{
  "n_layer": 11,
  "d_model": 256,
  "n_experts": 96,
  "experts_per_token": 6,
  "d_expert": 64,
  "d_shared_expert": 64,
  "activation": "swiglu",
  "moe_layers": [0, 1, 2, 3, 4, 5, 6, 7, 8, 9, 10],
  "router_score": "softmax",
  "normalize_top_k": true,
  "routed_scale": 2.5,
  "balance_loss": 0.00239,
  "balance_bias": true,
  "router_z_loss": 0.001,
  "shared_expert_gate": true,
  "init_std_router": 0.029,
  "lr_router": 0.00132,
  "n_head": 4,
  "n_kv_head": 2,
  "head_dim": 64,
  "vocab_size": 16384,
  "norm": "rmsnorm",
  "norm_place": "pre",
  "norm_eps": 1e-05,
  "positions": "rope",
  "rope_base": 10000.0,
  "rope_fraction": 1.0,
  "qk_norm": false,
  "attn_scale": 0.125,
  "tie_embeddings": false,
  "parallel_block": false,
  "init": "uniform",
  "init_std_qkv": 0.0312,
  "init_std_o": 0.00667,
  "init_std_up": 0.0312,
  "init_std_down": 0.00667,
  "optimizer": "soap_variant",
  "lr": 0.00351,
  "beta1": 0.95,
  "beta2": 0.95,
  "weight_decay": 0.0,
  "lr_head": 0.00828,
  "grad_clip": 1.0,
  "warmup_steps": 200,
  "schedule": "cos",
  "final_lr_fraction": 0.1,
  "batch_tokens": [65536, 131072, 196608],
  "seq_len": 256,
  "doc_mask": true,
  "z_loss": 1e-05,
  "train_tokens": 611300000,
  "steps": 4868,
  "dataset": "wikipedia_en"
}
Below are experts of layer 3 (counted from 0) of a mixture-of-experts language model. Rows are named router (the router's row for the expert), gate (a neuron's input weights, with its number), up (a neuron's input weights, with its number) and show model dimensions 0-255. Each number is 50 + 15 x the weight over its row's rms, rounded and kept within 0 to 99.
Before each expert's rows: a language model's description of what the expert responds to. This comes from a sample of Wikipedia text that the model never trained on.

# expert 2
Prepositions and commas that open dates or durations, such as in 2024, month of July, and month names like May or August.
router:59 30 47 26 52 46 72 45 41 64 43 44 23 50 78 18 56 71 26 52 54 35 47 76 32 55 62 38 30 49 53 39 52 32 63 31 68 72 47 48 38 83 30 40 67 49 67 44 32 40 57 46 50 50 51 40 30 41 51 43 68 47 48 50 52 35 69 42 71 64 59 57 43 45 44 44 65 35 71 54 37 59 53 37 50 34 42 68 40 49 54 59 57 41 54 47 41 61 37 71 16 86 69 55 16 64 72 49 18 46 53 52 33 71 30 88 30 54 26 36 37 24 66 55 53 27 61 53 31 52 70 80 47 47 86 39 23 72 62 60 49 34 44 53 48 50 67 55 42 61 43 59 74 47 30 46 61 56 36 55 73 48 36 43 54 41 31 24 40 47 44 74 58 21 72 28 45 62 40 55 73 51 61 40 49 34 53 35 44 36 55 59 84 47 45 58 65 46 50 60 74 44 19 37 50 45 23 56 28 26 44 77 47 39 34 63 44 74 48 55 40 37 35 55 51 45 30 32 63 32 84 67 47 39 62 62 51 39 64 15 73 66 31 46 27 59 69 37 41 45 35 40 49 35 45 49
gate0:47 41 53 54 52 14 51 57 49 48 67 38 71 73 53 33 52 59 44 74 32 62 63 69 23 64 58 69 70 52 53 62 42 46 71 80 50 64 66 70 45 40 57 46 53 56 58 25 40 54 45 45 37 60 50 66 41 35 41 47 45 63 37 36 26 21 85 70 75 36 74 44 52 46 47 44 67 59 54 37 70 59 56 52 40 59 79 48 44 83 74 83 25 51 50 31 33 28 67 54 57 63 30 43 59 26 41 21 56 72 61 66 59 35 53 43 57 16 60 50 53 58 63 64 37 47 59 47 73 51 68 45 57 99 43 56 58 57 53 36 62 71 37 59 43 47 60 44 61 32 66 35 41 50 67 47 36 47 16 48 43 50 27 48 58 45 43 17 43 48 45 36 60 39 52 63 37 48 31 67 52 35 52 14 37 57 47 40 52 66 59 48 31 60 40 69 52 61 29 22 42 38 63 39 51 54 56 56 64 50 37 36 40 81 56 56 64 49 58 67 11 38 46 43 71 51 32 67 11 65 55 76 51 29 70 35 52 62 39 60 47 42 42 51 62 74 56 52 51 60 84 54 40 35 18 37
up0:45 71 31 78 64 46 35 57 42 26 47 44 33 32 43 64 46 74 78 43 82 38 38 67 33 39 66 39 73 56 50 47 64 55 33 69 42 53 91 48 29 24 49 73 40 75 78 61 60 66 31 71 39 26 56 42 43 72 62 56 59 51 64 68 19 41 54 51 56 47 84 70 31 65 46 77 56 60 54 61 86 70 45 67 44 68 60 59 58 45 36 22 30 58 51 49 35 67 71 44 34 62 51 51 58 27 32 44 23 39 69 57 57 51 35 46 50 34 62 33 24 46 37 53 56 56 67 34 33 43 48 55 29 61 63 45 61 54 33 39 27 55 61 57 48 58 33 60 36 35 64 50 53 61 42 42 47 31 43 76 39 17 71 50 28 56 55 40 57 56 54 50 65 25 56 67 44 64 81 51 56 65 56 41 48 53 54 68 35 66 88 55 48 40 54 55 59 34 48 59 34 44 80 38 45 64 60 47 48 58 34 51 63 56 60 77 63 49 76 57 47 63 74 49 48 83 49 64 52 78 32 56 65 38 68 77 41 64 46 54 30 53 36 86 43 62 50 62 59 50 42 50 91 49 57 33
gate1:48 24 59 31 38 78 33 71 44 73 63 49 43 68 54 60 54 60 49 67 49 58 43 29 68 45 59 44 21 71 54 61 54 51 85 23 63 56 62 47 34 59 47 59 63 58 58 52 52 39 59 61 37 50 49 36 40 83 69 54 50 68 54 49 39 61 52 45 93 27 33 50 69 45 72 36 58 71 47 50 50 37 56 68 53 49 49 68 35 41 44 61 63 74 66 40 42 48 62 35 15 28 57 68 55 39 70 52 34 33 49 40 76 76 45 54 57 52 22 31 31 39 45 38 44 74 51 58 44 52 37 47 17 40 52 55 72 70 72 47 27 46 58 38 41 35 64 36 39 49 65 35 59 36 41 51 28 54 64 24 38 85 49 54 34 24 62 53 50 42 48 61 64 35 47 62 75 71 21 57 30 45 38 57 57 40 52 51 43 43 41 49 45 54 22 44 68 50 66 34 48 30 16 46 57 31 28 26 31 86 57 49 58 37 09 70 67 40 23 46 48 34 61 47 60 71 47 38 49 46 33 45 47 40 70 68 37 28 43 59 44 61 45 55 35 52 49 61 30 84 47 37 33 92 36 66
up1:50 30 61 17 50 48 44 70 63 43 67 41 40 62 53 43 62 47 44 40 52 38 46 63 49 49 51 56 32 78 50 61 64 44 61 44 40 44 92 37 48 63 34 41 67 58 84 62 51 24 78 55 43 51 59 34 34 65 78 37 48 45 53 54 59 58 62 49 59 40 68 28 63 35 68 50 58 37 69 33 68 45 19 69 73 46 52 62 31 29 59 48 86 79 76 52 51 73 68 25 34 36 60 69 79 47 42 30 35 41 34 42 61 68 58 60 61 73 20 31 23 37 43 35 49 62 58 39 56 50 22 41 25 34 52 29 65 93 49 56 38 51 54 64 55 37 63 46 42 42 60 64 60 32 46 57 24 49 61 50 42 85 25 42 43 36 41 48 62 19 55 50 62 60 60 60 33 55 27 65 46 47 41 51 75 51 75 65 32 56 44 48 49 49 37 46 58 52 48 50 45 17 36 61 41 37 32 31 25 76 81 46 52 45 43 53 66 28 41 20 38 31 64 42 68 63 36 65 49 44 23 49 73 44 67 60 29 49 54 49 33 44 61 66 63 54 39 57 25 79 50 37 58 40 34 58
gate2:68 53 67 39 58 26 68 45 30 53 93 62 39 42 65 52 41 21 51 35 59 47 27 42 53 64 70 49 49 43 58 46 47 35 64 51 40 18 17 57 56 47 37 63 45 59 45 46 61 50 57 42 73 55 67 64 38 35 39 69 57 54 64 67 19 59 54 79 79 54 86 61 44 53 36 56 36 26 21 31 49 53 57 44 51 38 54 51 41 48 61 57 25 64 76 30 25 45 26 51 50 43 65 81 40 59 78 49 54 67 34 63 55 57 45 48 39 67 51 55 68 56 46 58 36 45 56 79 62 83 65 37 59 54 63 84 66 36 26 59 60 56 60 81 41 78 64 20 47 43 60 54 39 71 29 39 63 50 30 68 61 26 32 41 73 68 35 46 53 38 56 43 41 46 44 62 37 47 33 70 24 34 59 69 69 36 43 59 40 31 36 48 75 23 41 51 66 49 40 34 45 90 35 48 28 42 53 47 50 73 31 51 57 41 39 44 52 44 36 63 50 15 60 39 51 83 50 46 38 40 43 60 63 19 46 28 52 34 62 35 46 48 29 66 39 46 30 65 56 57 45 38 61 50 40 65
up2:50 35 71 55 51 59 71 29 49 63 54 54 30 46 26 34 46 54 40 31 64 55 40 45 53 39 64 30 77 44 69 70 30 73 71 76 51 30 79 37 49 52 18 64 70 43 81 68 66 47 11 38 56 40 47 41 76 13 35 46 36 54 55 86 51 71 60 38 56 23 46 56 43 48 49 30 59 40 38 56 36 49 47 66 44 71 48 30 27 79 52 41 38 67 32 57 33 59 53 34 49 54 61 58 47 42 65 57 40 45 46 46 65 47 46 39 51 54 71 62 56 45 59 32 47 43 19 54 71 52 56 35 58 63 84 54 37 42 41 53 36 72 57 49 54 77 55 63 49 66 66 57 68 48 42 48 46 33 34 47 49 74 52 43 43 67 62 60 44 45 32 29 52 33 54 57 53 55 46 73 58 81 28 71 23 59 42 47 26 50 31 48 67 29 69 56 51 52 72 34 75 43 31 59 47 49 32 40 29 48 49 73 40 69 70 70 35 56 30 48 35 48 37 32 66 79 39 37 30 45 21 40 36 42 43 38 51 38 68 54 78 49 66 85 58 51 68 61 61 61 47 86 46 57 21 80
gate3:41 58 59 69 67 35 43 57 43 43 44 39 59 70 39 43 63 57 51 32 22 36 63 63 45 64 69 66 35 34 52 14 55 55 60 43 53 67 44 21 49 47 69 46 86 63 56 32 56 48 47 54 41 55 50 76 46 34 48 44 48 32 49 45 77 42 75 24 43 56 49 59 48 65 35 43 64 27 38 48 59 32 39 50 58 67 34 61 49 51 31 62 40 36 54 54 50 65 51 47 58 45 65 44 73 68 55 85 67 54 63 28 27 54 47 45 47 60 25 47 55 25 46 47 46 24 61 15 47 69 13 43 37 43 55 64 70 78 54 68 22 20 40 63 32 42 35 59 39 33 27 62 29 54 61 57 52 26 45 65 57 56 69 58 52 38 34 60 80 80 49 57 66 57 43 57 43 56 35 40 71 51 44 25 71 51 39 21 31 39 67 25 59 56 72 41 68 29 36 15 53 49 59 64 21 47 26 51 72 12 40 86 64 48 40 71 56 50 49 76 47 57 35 35 48 42 25 38 31 45 88 59 65 48 65 31 32 40 55 39 64 50 38 50 51 49 56 68 29 44 43 32 46 51 65 43
up3:63 56 54 55 37 73 50 38 42 38 39 62 52 67 28 50 63 25 70 20 48 27 47 68 57 70 59 58 33 21 58 35 49 38 60 44 64 58 54 32 49 35 52 36 76 57 29 41 51 53 67 26 70 60 64 87 47 45 76 37 50 30 53 51 52 71 57 39 54 42 49 32 39 58 04 15 41 60 64 50 54 57 33 46 46 40 21 51 26 39 38 55 53 51 67 44 33 44 55 61 68 76 68 28 63 49 47 70 49 62 47 24 44 66 54 48 43 70 41 56 41 49 47 31 56 36 72 39 34 65 34 50 58 33 52 46 21 91 33 45 36 17 78 43 49 39 21 52 19 54 49 69 49 64 40 43 39 40 29 40 58 38 35 59 47 39 40 52 40 54 52 81 34 52 26 36 57 58 65 27 59 35 46 60 71 41 53 35 53 60 48 42 35 61 60 47 53 32 46 42 18 25 59 51 34 30 41 58 47 18 51 60 59 35 51 68 62 48 29 82 63 62 12 48 42 63 30 54 50 40 64 83 50 77 35 48 59 47 41 73 63 83 58 63 43 42 49 62 64 38 23 54 59 30 62 54
gate4:43 54 37 49 61 28 31 70 39 68 65 68 24 46 64 48 69 74 17 37 21 61 36 65 35 28 19 58 62 47 55 41 68 53 61 50 39 41 33 34 54 34 41 67 47 66 72 64 27 24 55 52 62 58 12 54 31 58 61 28 74 75 73 34 75 36 65 28 38 49 49 57 32 48 51 42 46 10 46 34 60 54 55 21 51 42 30 60 50 39 43 65 52 67 38 46 75 56 86 50 46 81 47 81 59 43 48 61 55 39 58 56 28 40 64 71 36 46 34 68 52 26 43 56 43 58 63 47 45 49 42 62 36 53 49 40 42 63 45 70 30 33 41 48 45 77 21 83 43 56 71 50 30 36 48 50 67 52 47 59 77 53 26 21 65 36 31 72 58 54 60 77 47 49 57 45 37 24 28 79 59 42 47 43 54 40 49 42 37 42 23 44 39 27 58 53 44 47 71 54 44 43 65 43 41 16 63 50 58 37 54 44 47 48 49 43 43 37 60 62 61 48 80 65 49 50 33 40 77 43 64 49 66 62 58 55 41 60 42 48 59 33 09 37 66 47 72 30 60 51 23 44 51 55 31 49
up4:48 40 67 50 41 45 35 76 65 82 40 85 35 37 38 32 80 67 41 26 23 65 42 64 44 50 25 64 34 33 09 53 55 48 60 26 55 50 50 40 46 34 30 54 46 79 46 48 40 47 67 56 61 67 38 65 40 61 58 44 73 89 59 36 74 38 47 56 57 49 50 72 56 44 32 26 69 46 54 58 57 71 45 22 51 50 34 56 52 26 45 51 50 48 56 48 62 51 99 52 25 76 49 87 70 54 55 62 44 46 44 51 40 52 70 68 44 49 64 79 23 35 49 58 49 32 62 26 41 73 61 61 47 42 42 56 49 59 48 44 35 31 57 70 41 69 40 75 50 55 67 46 44 33 56 71 74 64 44 57 68 53 28 29 67 67 35 62 54 55 50 70 43 45 47 42 22 42 52 74 65 27 40 46 60 54 51 28 41 76 51 33 28 35 68 57 63 44 87 41 40 14 72 35 27 37 42 66 57 48 37 57 68 57 39 39 51 35 44 50 72 44 61 61 41 40 62 27 61 48 77 52 63 62 67 44 27 51 49 52 73 41 44 46 65 51 65 46 44 69 51 56 60 31 40 44
gate5:59 56 51 66 58 40 48 42 41 70 64 62 42 35 66 20 37 70 50 52 67 30 43 33 60 48 53 63 46 56 69 46 47 57 46 48 29 67 46 89 48 39 38 48 64 48 43 66 26 56 45 40 44 70 47 60 52 30 50 54 62 30 52 42 60 34 51 40 74 39 58 28 30 55 52 55 36 61 48 55 63 40 36 43 48 34 41 63 39 69 60 51 65 52 42 43 28 58 52 49 23 39 73 74 29 56 52 47 42 69 58 40 37 66 41 99 45 29 66 57 77 34 73 71 68 43 29 67 54 37 47 69 39 40 52 62 43 50 29 81 58 50 44 55 46 61 51 60 44 18 47 37 79 52 54 58 67 48 51 45 64 70 43 42 73 51 73 55 31 11 38 26 57 51 61 62 70 41 03 50 29 54 42 60 60 02 50 50 49 24 56 50 51 26 78 63 86 34 68 67 64 69 45 50 60 41 54 56 33 63 39 65 46 57 51 51 29 40 45 33 52 53 27 74 41 39 65 32 58 69 40 43 59 43 13 60 66 60 53 36 49 62 57 55 39 56 47 33 69 38 28 82 42 61 06 55
up5:52 64 45 60 69 53 24 56 35 40 51 57 50 56 52 33 70 68 45 64 45 18 18 64 44 58 50 68 59 70 56 41 70 56 46 53 39 65 63 51 41 04 48 35 52 49 49 45 44 58 61 55 53 78 52 49 52 20 47 41 38 10 34 40 62 28 35 40 70 28 47 29 18 42 34 35 21 44 54 54 65 49 38 56 70 47 35 74 50 59 46 49 45 49 28 67 54 66 22 78 44 55 56 68 58 66 61 54 33 62 53 65 56 52 35 74 44 45 46 28 62 46 99 79 45 66 27 43 53 26 50 83 31 75 48 47 48 60 42 83 32 36 55 81 64 28 49 59 31 53 44 43 55 47 47 50 54 58 56 45 62 50 44 46 99 49 50 41 46 36 43 45 57 33 49 45 55 38 38 42 29 73 51 55 58 32 63 21 29 27 30 57 47 78 74 27 62 41 71 41 52 65 54 54 45 53 68 70 62 48 34 50 64 56 64 39 49 44 59 62 52 49 48 68 32 37 52 35 45 41 31 40 53 29 38 63 53 56 53 66 59 38 70 53 51 79 40 37 67 28 33 56 46 43 17 40
gate6:83 69 61 54 17 62 29 45 19 63 53 31 33 66 40 15 49 60 50 66 63 39 62 60 60 59 52 66 50 52 61 30 39 52 51 50 36 14 34 17 52 31 85 58 70 37 40 74 66 44 47 53 32 61 60 61 33 54 51 37 67 69 17 52 57 48 65 45 51 38 52 48 37 47 44 56 57 55 48 26 61 35 45 60 53 30 54 23 41 39 39 40 49 63 40 90 68 46 48 61 43 37 80 53 56 57 43 52 74 43 61 22 74 50 72 31 24 66 58 60 37 65 40 42 62 51 38 69 46 47 40 35 32 36 11 66 63 37 41 47 24 50 51 43 68 40 50 67 39 59 39 81 36 55 34 33 49 51 79 61 55 61 68 50 59 33 50 33 60 99 37 32 35 30 49 42 39 57 52 36 78 55 53 26 54 64 45 61 51 27 72 48 33 62 28 45 28 34 27 48 32 43 29 43 41 36 34 54 53 59 35 50 47 33 41 61 52 59 60 48 28 64 55 55 74 43 49 76 51 37 51 42 98 50 44 51 53 54 53 58 69 47 43 56 19 34 60 36 72 39 44 44 43 61 48 49
up6:25 44 55 59 57 45 75 57 69 51 45 69 41 39 16 34 46 55 38 35 37 47 38 21 36 40 37 09 53 43 56 62 68 43 47 44 44 40 59 87 60 60 22 38 53 77 50 10 55 35 39 69 77 30 44 33 66 59 55 44 67 49 80 46 51 47 56 67 57 40 57 41 77 31 44 63 44 60 46 57 59 47 43 61 39 64 61 64 63 46 74 55 53 65 67 62 39 78 37 41 56 40 28 41 61 55 82 45 33 55 64 55 91 90 56 42 41 58 49 49 81 63 63 18 24 50 30 35 59 10 56 65 25 46 61 67 44 72 50 49 65 57 82 45 67 62 50 77 63 59 57 50 60 31 61 60 43 29 40 59 47 25 30 44 48 62 48 46 37 30 51 62 43 58 40 40 66 52 28 75 12 58 39 60 68 64 55 18 49 44 60 66 25 45 39 55 45 47 71 55 55 59 63 63 50 54 73 52 27 53 51 38 55 49 55 78 52 74 56 70 44 47 56 64 53 70 52 47 41 76 19 59 43 67 50 68 37 51 50 54 52 47 47 52 60 63 53 72 24 58 71 48 44 43 62 51
gate7:92 68 36 51 52 53 76 39 40 64 31 43 46 39 52 21 56 41 42 52 58 66 43 48 48 39 66 51 22 54 48 49 48 34 80 28 45 68 67 66 41 44 66 27 58 52 51 46 41 37 19 51 51 44 42 52 48 38 47 67 46 49 32 44 24 45 54 37 23 67 78 62 57 42 29 53 33 59 49 56 18 45 40 48 23 47 31 81 40 36 55 61 84 40 63 69 38 69 12 69 45 91 56 58 24 54 61 52 51 62 41 46 67 55 15 54 48 62 55 59 37 46 50 73 31 41 32 56 48 64 55 99 22 53 68 32 44 50 60 49 52 47 42 34 60 66 51 41 33 52 47 50 96 45 48 63 59 30 68 70 33 45 26 47 76 42 55 49 65 57 58 83 60 43 51 48 48 45 36 77 59 44 48 61 68 61 48 48 65 69 63 54 62 44 53 71 37 33 60 59 61 57 24 55 43 58 42 76 47 31 49 50 35 59 50 71 59 58 62 74 27 44 60 58 20 21 50 37 53 45 54 57 79 56 25 48 42 47 56 47 36 46 21 68 51 56 61 54 35 40 54 21 56 34 44 32
up7:11 23 67 58 57 54 28 79 55 47 70 70 58 42 47 66 53 47 66 40 60 33 30 49 64 46 43 36 71 65 60 49 31 59 24 47 55 49 34 59 51 70 48 47 52 55 35 50 42 65 82 40 55 36 64 55 41 59 47 42 40 55 73 57 62 62 46 77 71 34 45 38 46 67 79 24 70 37 47 42 77 63 78 52 68 38 63 16 47 64 39 59 35 53 41 15 61 34 74 44 47 18 38 29 66 35 50 50 46 47 54 67 33 56 64 42 40 42 61 31 58 54 49 30 72 37 69 47 52 39 56 25 49 36 46 65 53 44 40 60 49 36 67 36 24 44 42 56 75 39 60 43 16 31 41 50 48 44 28 38 73 45 52 70 15 64 54 45 39 51 27 30 31 55 69 63 56 67 60 16 53 32 50 53 53 39 63 49 36 40 36 44 29 79 59 39 60 73 52 30 33 50 68 50 53 38 81 43 48 49 43 64 79 36 58 28 40 73 38 18 67 54 33 37 63 71 57 53 42 68 39 52 12 65 72 39 55 53 62 41 63 57 67 31 56 46 22 54 36 41 43 75 49 64 67 71
gate8:25 79 45 53 18 43 64 61 41 61 21 68 29 19 43 73 49 36 60 37 64 52 62 52 38 38 51 17 54 48 53 67 67 49 47 50 60 87 43 50 18 46 73 44 59 60 41 65 46 44 45 39 30 35 33 67 59 44 37 52 26 35 65 52 38 74 66 37 34 36 40 42 61 27 34 52 38 54 50 31 55 42 41 32 44 61 34 48 46 60 43 51 57 70 57 62 45 56 26 66 50 59 55 51 56 36 42 52 62 59 45 39 36 80 65 50 33 38 58 54 44 44 33 67 43 44 48 46 51 80 43 44 35 09 47 32 22 81 63 34 29 38 62 66 23 30 42 57 70 41 47 42 62 42 54 67 53 57 38 56 53 76 46 59 69 50 59 44 46 69 38 57 71 40 45 46 32 51 41 37 53 29 31 65 25 51 42 88 50 47 52 49 75 67 72 38 51 51 39 62 29 42 09 80 38 33 36 70 17 17 38 46 65 46 39 61 44 44 22 70 48 78 60 70 35 66 36 52 55 66 42 65 58 52 68 43 59 50 44 40 38 55 30 58 40 16 36 33 62 28 33 65 40 70 73 64
up8:32 78 46 45 38 19 61 70 61 51 29 68 39 35 54 46 53 31 62 41 49 16 73 56 64 26 48 32 59 73 49 52 39 52 35 58 58 73 62 35 29 52 57 67 54 58 32 65 45 61 41 40 25 52 31 57 60 48 48 34 44 51 45 49 70 61 55 63 51 37 41 29 65 23 40 42 42 44 81 32 57 53 52 56 27 65 44 62 34 58 43 33 45 70 74 53 52 33 54 46 57 36 41 53 72 25 34 73 63 57 53 30 74 77 62 36 47 32 59 53 45 60 26 45 44 18 46 43 38 83 39 48 54 40 51 44 51 55 80 26 59 57 68 78 21 56 64 67 67 42 30 34 21 63 51 71 56 77 49 58 46 58 54 70 55 35 71 47 55 49 24 35 90 31 33 41 42 49 50 27 48 57 70 73 27 34 47 72 47 53 47 51 67 36 75 45 48 49 30 62 24 39 35 80 52 40 59 75 14 32 15 55 64 49 32 47 53 34 43 66 65 75 55 65 15 57 40 52 54 61 37 55 51 75 61 53 56 55 56 48 39 36 69 63 44 23 49 33 49 21 57 43 49 59 51 58
gate9:64 33 45 59 34 21 75 55 77 36 46 47 47 46 47 57 56 32 75 56 44 49 53 60 82 21 41 36 66 43 59 61 41 57 42 52 60 72 48 50 16 65 42 39 41 42 31 31 77 42 59 45 67 52 47 60 37 55 53 53 17 54 76 47 55 77 32 54 47 33 41 71 51 47 52 65 57 25 79 55 37 66 20 56 44 60 30 49 40 77 06 23 48 44 26 44 48 37 63 51 51 49 45 65 74 52 57 32 44 62 52 43 24 67 60 52 51 34 49 56 53 56 63 67 66 44 36 19 33 46 53 75 56 51 56 45 66 23 78 62 27 16 41 44 16 53 40 41 56 22 55 36 34 42 42 43 36 75 64 66 58 30 52 55 58 49 53 33 49 26 58 61 38 39 31 24 60 41 46 33 57 37 69 69 42 59 40 51 87 55 45 55 78 59 87 62 25 50 59 50 49 46 41 48 17 47 56 57 51 42 41 38 43 57 42 37 61 21 48 75 59 44 69 68 36 35 43 51 53 49 21 61 25 48 53 56 46 40 44 44 36 41 72 45 44 50 35 12 71 65 47 63 35 54 69 66
up9:58 53 35 49 39 42 35 42 74 26 61 45 76 72 68 33 37 51 52 60 77 20 42 20 49 99 54 57 64 66 51 58 42 53 64 69 51 39 81 53 63 43 42 55 68 40 88 31 62 64 58 43 34 49 60 46 65 33 49 67 51 56 75 38 30 33 40 45 36 69 61 56 57 39 34 40 37 33 64 30 71 49 29 38 64 49 49 44 54 69 55 34 56 53 38 30 39 30 66 41 46 54 57 42 95 81 65 48 65 34 44 74 47 39 37 35 57 54 16 58 48 71 72 54 44 79 28 54 49 30 44 66 77 88 39 70 35 46 67 61 40 37 35 54 46 53 54 43 24 47 42 39 46 60 53 48 53 23 49 52 59 39 42 65 73 42 57 55 37 57 69 29 38 49 43 60 48 75 58 59 45 59 50 43 64 46 41 73 44 49 49 26 71 59 60 39 39 53 68 40 20 47 59 24 30 58 50 51 48 82 31 22 29 34 58 51 72 49 30 63 63 46 58 28 48 54 54 44 24 36 47 63 27 55 59 33 32 49 70 67 22 47 62 51 36 43 77 40 62 35 50 45 20 28 49 49
gate10:57 45 40 44 48 53 79 46 33 42 56 71 42 51 37 41 62 46 09 74 47 65 39 75 37 67 39 39 36 52 57 66 54 69 39 41 59 36 66 39 67 94 59 61 46 42 66 36 45 50 57 41 60 47 87 48 39 22 28 70 63 37 80 55 44 41 45 54 52 56 71 53 43 50 32 22 72 36 37 43 48 47 69 64 71 67 51 43 45 33 45 37 45 29 48 56 39 32 48 48 54 67 16 54 26 46 62 42 45 25 59 40 53 67 51 47 25 60 42 52 51 33 42 76 57 35 43 61 60 78 49 28 40 51 71 33 25 46 75 50 66 42 37 61 42 32 50 38 49 50 56 49 84 68 51 36 45 26 40 50 59 44 36 56 56 46 46 63 52 42 43 61 65 47 69 28 52 48 41 68 46 76 51 48 65 69 51 44 44 29 57 56 57 61 64 43 60 83 34 39 36 52 57 58 29 59 55 34 46 43 85 74 56 55 78 72 65 83 56 92 31 75 34 62 37 47 26 47 47 18 73 73 54 56 38 34 30 40 65 52 43 56 26 37 71 53 36 38 63 55 46 32 56 28 42 90
up10:36 75 61 76 02 45 40 40 56 72 67 77 71 51 48 67 58 24 67 50 32 46 62 38 38 77 40 45 34 44 66 45 56 26 41 57 49 57 55 56 71 57 48 41 48 38 41 59 64 39 49 85 50 63 53 28 47 49 38 63 53 32 35 65 49 51 53 34 44 55 35 59 48 58 39 43 32 59 50 37 36 66 56 48 61 64 47 58 83 49 40 57 23 47 26 50 54 54 47 57 35 74 39 51 51 26 70 30 41 73 50 27 67 60 45 40 32 75 48 67 34 83 45 57 69 68 50 49 53 50 69 43 22 15 30 47 51 35 21 58 55 48 38 43 62 14 60 66 57 64 49 57 41 28 41 45 42 57 49 55 56 29 65 49 30 54 57 41 32 50 31 39 69 20 54 45 51 53 48 31 35 45 45 52 71 71 39 57 42 58 29 50 70 57 62 42 63 67 44 64 33 69 62 64 17 62 51 56 88 40 26 53 23 66 49 31 54 59 57 53 58 63 61 39 65 06 61 70 54 39 39 86 64 37 47 35 31 43 50 34 55 27 58 59 26 64 57 54 54 77 77 24 79 47 55 62
gate11:28 32 50 47 73 31 43 41 39 77 54 30 36 72 47 45 48 76 38 37 42 60 54 26 23 38 35 37 58 62 68 29 73 57 53 62 43 44 40 71 42 68 40 52 43 37 56 60 66 23 47 12 41 46 77 52 38 39 61 51 71 55 56 41 46 44 45 74 64 68 61 46 53 83 60 37 48 40 49 37 57 62 85 56 86 63 61 52 70 27 72 60 71 72 63 46 29 63 24 47 53 47 54 43 44 69 62 46 62 33 31 42 62 42 47 54 42 33 68 15 47 46 26 50 57 56 31 56 42 66 53 69 42 40 46 67 66 29 55 42 74 35 33 53 69 65 52 28 51 36 68 80 42 31 40 76 61 17 54 38 70 57 35 61 60 55 57 56 25 43 75 48 42 36 31 69 47 62 19 60 49 39 44 45 46 44 47 41 38 45 23 41 31 58 53 27 46 53 21 65 30 61 53 33 58 41 61 42 59 59 60 51 56 74 38 47 46 76 35 55 61 37 35 65 35 40 45 42 65 70 64 40 52 44 32 52 48 56 40 27 58 39 40 67 03 69 86 40 38 83 35 38 65 57 50 58
up11:40 39 60 34 76 30 39 34 33 65 52 24 19 70 43 27 67 55 59 22 35 39 61 40 32 37 23 59 31 73 29 55 71 56 47 47 30 51 60 60 63 62 56 60 54 25 66 63 44 32 54 35 43 51 62 37 31 72 65 62 62 54 34 55 40 35 41 37 51 60 51 70 58 72 52 71 60 37 58 39 74 60 51 45 89 64 71 49 69 47 87 58 57 81 85 50 36 51 29 51 50 52 62 37 50 18 34 44 55 42 47 49 72 59 49 62 68 55 69 23 31 54 32 60 57 36 24 69 40 48 57 51 30 21 33 39 59 36 71 41 61 42 41 54 64 63 79 34 27 49 63 85 56 36 38 58 78 27 61 75 56 46 46 45 67 54 44 66 20 49 68 50 39 35 68 59 49 56 33 41 43 32 35 44 64 58 53 51 53 57 31 39 32 53 41 41 51 43 35 61 25 62 49 30 86 54 43 51 32 54 55 34 64 64 37 44 32 57 48 45 68 54 33 58 48 38 72 59 60 76 49 60 44 28 64 46 37 55 47 47 66 41 46 63 00 62 87 59 33 59 48 39 41 39 53 46
gate12:71 24 27 48 66 41 52 30 51 47 41 73 57 58 21 44 24 39 38 26 37 64 31 65 63 56 19 27 62 43 50 55 75 47 61 61 23 33 45 61 48 70 30 32 29 79 59 49 67 64 40 53 22 47 59 36 60 38 53 62 67 30 41 47 46 49 39 40 21 22 64 57 36 44 33 68 58 22 68 32 22 71 45 60 46 67 46 53 69 36 51 28 57 28 62 37 49 50 80 42 42 66 37 42 63 62 49 68 50 55 67 59 48 60 63 67 62 47 42 31 25 77 33 83 45 36 45 75 51 52 69 53 21 51 62 54 61 53 57 44 39 42 33 53 54 59 60 61 34 16 32 44 50 13 32 62 67 39 64 57 26 67 43 54 58 71 45 36 30 55 57 44 44 70 65 61 42 27 54 55 62 56 51 77 47 44 73 52 51 37 47 58 26 49 52 39 45 74 72 72 48 28 39 43 66 83 44 42 58 58 55 37 54 74 62 55 44 47 52 54 38 46 30 39 36 52 45 52 43 64 63 69 42 50 35 26 51 72 53 35 60 44 74 61 37 50 90 43 74 78 65 53 52 25 77 38
up12:58 73 45 52 44 33 61 32 34 62 14 65 27 52 69 60 31 67 42 15 59 45 74 52 52 35 50 37 44 43 47 66 57 50 45 23 60 35 41 50 71 65 37 52 21 37 50 64 32 58 41 68 47 42 33 46 68 55 76 38 61 68 56 73 34 45 42 34 35 37 62 64 38 27 31 77 55 27 36 65 53 71 43 53 51 50 42 52 49 54 72 62 58 43 46 51 66 40 53 50 72 51 69 09 39 40 48 62 55 84 58 31 71 28 60 61 81 37 45 50 42 60 71 64 77 35 49 76 38 60 54 62 53 42 31 35 35 41 60 81 51 86 64 36 37 33 61 39 37 57 37 37 59 62 53 31 81 53 35 57 33 38 53 22 53 46 48 57 36 45 62 44 81 41 39 54 72 24 58 63 37 50 37 35 53 48 44 68 55 46 61 70 39 30 62 60 45 34 42 47 37 45 38 33 61 61 46 49 62 43 69 50 53 75 45 84 51 37 58 56 44 12 28 60 41 70 72 58 41 85 53 45 62 59 67 75 52 40 61 49 64 81 50 52 62 42 60 67 80 14 35 38 47 49 48 28